python train.py --routed_scale=1.0 --max_seq_len=768 --max_steps=9588
Below are experts of layer 8 (counted from 0) of a mixture-of-experts language model. Rows are named router (the router's row for the expert), up (a neuron's input weights, with its number) and show model dimensions 240-319. Each number is 500 + 25 x the weight over its row's rms, rounded and kept within 0 to 999. Numbers have three digits each.
After each expert's rows: a language model's description of what the expert responds to; "mostly gets" lists some tokens that are sent to it at least half of the time. This comes from a sample of Wikipedia text that the model never trained on.

# expert 35
router:479498528511515516480515523492470504515471508474461517470465538502529429485495499485494480514487498492476531502491489520517503506504482509519472495534509491455527528499542505517450501502494553526493553515504521503479547489536535485437515530
up0:540504473478512527476533496497496483474460470508475455541500484466488488502502536517489481536512531503502454492464506503475485551504469502487490477484519518516507503520528523511555469483507462508481454482534534497479498513495544514510516505
What it handles: Opening fragments of words, usually prefixes or consonant clusters, such as pre, con, trans, Dr, and s-cr in s-cr-utiny or s-na in s-na-kes.
mostly gets: " pre", " con", " trans", "Th", " Dr", " Pre"

# expert 1
router:498478523485504521471510467466536524513470497522540496541532487487459530515470478502486527494529483491476461505504520544519465487528482497534464532468476521527482546553498510514532509476502551516460474500527511495531498502476518480508510506
up0:511531527514535481482481489489480552498461488500493485499477518530554492461462510545512449545480510501480528499451501511449523486503552494501508520486500483488470436497507438537519502468484492517514515537502488468503459477510448496533542484
What it handles: Month names after on or a day number in dates (May, August, January), plus Slavic surname endings such as -kov, -nov.
mostly gets: " May", " August", " January", " April", " March", " September"

# expert 6
router:497507516509516511494497513516500433523471490554515452476499484577471528490512533502510498492515496539469530527503519518456497475495504506499494473474505521513465487483508472490526511477548478495450456506493497482463497508477507488511472483
up0:452467494433494503549495508482494506481481475521510506460482505519496504544478529518494518525526485532525491486462539510503462475526507495538495436472502492451467520487492480513475503518474474529503498501502540518484519478534549496489491476
What it handles: Last word of organization and proper names after of or National, such as University, Society, Company, Railway, Museum, Congress, plus plural -s/-ers endings.
mostly gets: " Records", " Congress", " Technology", " Society", " Railway", " Festival"

# expert 17
router:520531532515472550480516461549491513469498482544492516507477507520481483528457515527486516502486469524513477464528492561494518475472485459524465517488487548494513511520532494502508509465536521521514535491524464522486468479491514511477474519
up0:494508447470563497525516497486495519488478538495483491478503528481521524478489516499498508510538497533468481486464460512526487506483482542481484466527508545515478515508485492473480505515520512501521489480518450526536511501449522518538500478
What it handles: Early pieces of place, people and military names, such as Car, Ri, Roman, Tur, gar in Bulgarians, often in war and battle text.
mostly gets: " car", "gar", " Roman", " Car", " Bal", " Ri"

# expert 40
router:475489491513550539528515550496513503509507543474509531536492477527523543498564482548492516505479495499492487504507499514518533479525480493489536545479469485454481498464462446524524500500482497505508461526520540512498454464538491491497535477
up0:468503457487496487477502496527514478508543487513459500467510503536478491481496485476496489538497529504524540488474480517494477509534492513477522517523530481528549506496477505512514480495513503486569498500452529495477500490491480506473499472
What it handles: Capital initials in names (William B., Marie G.), suffixes like Jr and III, and digits in tables or codes.
mostly gets: " B", " Jr", " Inc", " Kr", " classification", " Pts"

# expert 47
router:507482520491506523467479467566501482510493535480521525458517493532505538510494479498477518537520491570455465493485533475516524499504549507494489518479478480517471472519485514460496483465460477481506497480451500531485530501540517462488500500
up0:494518512568540490509518497490489519522523467512502531454518518533553496479501470460450501444480557519475449461511472496515478519463510457526477504496528516498484460489476505503475519515507501458486465511513510463543467576468516460510492531
What it handles: Digits inside years and dates, such as 19-6-0 or 20-0-7, plus time-span nouns like years, months, century, ago, and coordinate ″ marks.
mostly gets: "″", " years", " century", " months", " days", " year"

# expert 44
router:505497433478508485468489489469497492490470484557508543514513521508521511527478512461506502487503479511530483479493551487514459501463541515520495468473482493533492557540516494536523505523505505461515497483496484516500557497510497530509516516
up0:445510506533477490493486450462521580513502552522518470506542501531489551490510499475508477525509464473493532489491491483505511486506482506524478499470513504544470448486527547479451514491497495494499527466478501511500519508524543514500485519
What it handles: Table pipes, colons and semicolons after field labels, and month names in dates, such as 16 November 1972, Height:.
mostly gets: " November", " September", " February", " January", " April", " June"

# expert 30
router:520515493526512455495485503452485496499483535530477529478498523522490531508511501492522480505522488500525481542515458509510523501471482453465435585553498519522517535492517499495477499500521541543510475547490511482470463465522515469474544522
up0:475511464483482513550500527489510463494519506465502525473480468503531489516479518488453501483476491495440477557493514509509513478532538463521526492513487509481490490474464526528508496475511505526521500488504490503521495571458517527511482482
What it handles: Capital letters and first syllables starting foreign personal or place names, often in lists and tables, such as Z in Ziobro, Sch, Mc, Kal.
mostly gets: " Sch", " San", " Am", " Z", "Br", " Kal"

# expert 41
router:513492461549561470544513534527458499505491527514553521455480523532566514520483519471540500519461529476488484526565521508532508501473499512449490498534529512469523570499500524503537502516503534479503507524504507544472534505483528523492498526
up0:495501495543513505506514512510498464511476490489502479519541454524533503479484497470459490506477453456507521496534533564520515509527503542512486500505523530494518471541515500447504491476489493511534531543494528544511471508493516471479497487
What it handles: First pieces of capitalized titles and names, such as Super, Re, De, Pro, A in show, album and team names.
mostly gets: " re", " Re", " De", " dis", " Le", " Con"

# expert 29
router:498493461470499529508508514545507484501499546471496523445502458508531528468520495535494495499444526515525491485490509494497469493536523506496541477515487488507496461502482539516452490514500509476498461471520535515568543527473489489531550495
up0:513499510473554496469510479503492500462554511516484506531494510503536533498460515510493500437503491543484491503513501502442493494470491490528511515492510513472480560539534513502504504483522474496470517467490507464535468484479508521487483485
What it handles: Digits inside years, scores and counts, plus number words and ordinals such as four, five, 93rd, 6th, mostly in sports text.
mostly gets: " four", " five", " six", " three", " eight", " seven"

# expert 5
router:491480512483541533512479497532504488528503535507496498521499495533516475505475488464525545507513530444497514465519488460531505500479500500494476483495484491502439473522506495491502522533473508494512496488512562515519508507432501510538479487
up0:483514517528478512509500447517527494491474515526494499462485526525455455479487493480492470491531488498491498528494490497510504545557481490468492501498479469491500499487439539488503550565510480501448473507546483489525477480455498481526557539
What it handles: Field labels in infobox-style lists before a colon, such as Genus, Starring, Born, Label, plus year digits in career ranges.
mostly gets: " Genus", " Preced", " Label", " Succeed", " Born", " Website"

# expert 22
router:473468474452537534474528496517463460489495512477466547510494526490496547494496470517515490505512484511512486458523508486506494447533471484560515478478492467505506415489517542493509489510502476506527521507470503472483516519492512492531497513
up0:491497508488511511506540513525481516511512550469496507549493525528456518480458490488488510488478510484500480547482528479515481496480474494482511488491490498541514511518537534450484553484526496509503508490514465502476487530544449490517508502
What it handles: Digits, percent signs and apostrophes inside data tables, especially football squad positions MF, DF, FW and election results with Votes, Candidate, Nominated.
mostly gets: " MF", " DF", " Candidate", " FW", " Votes", " details"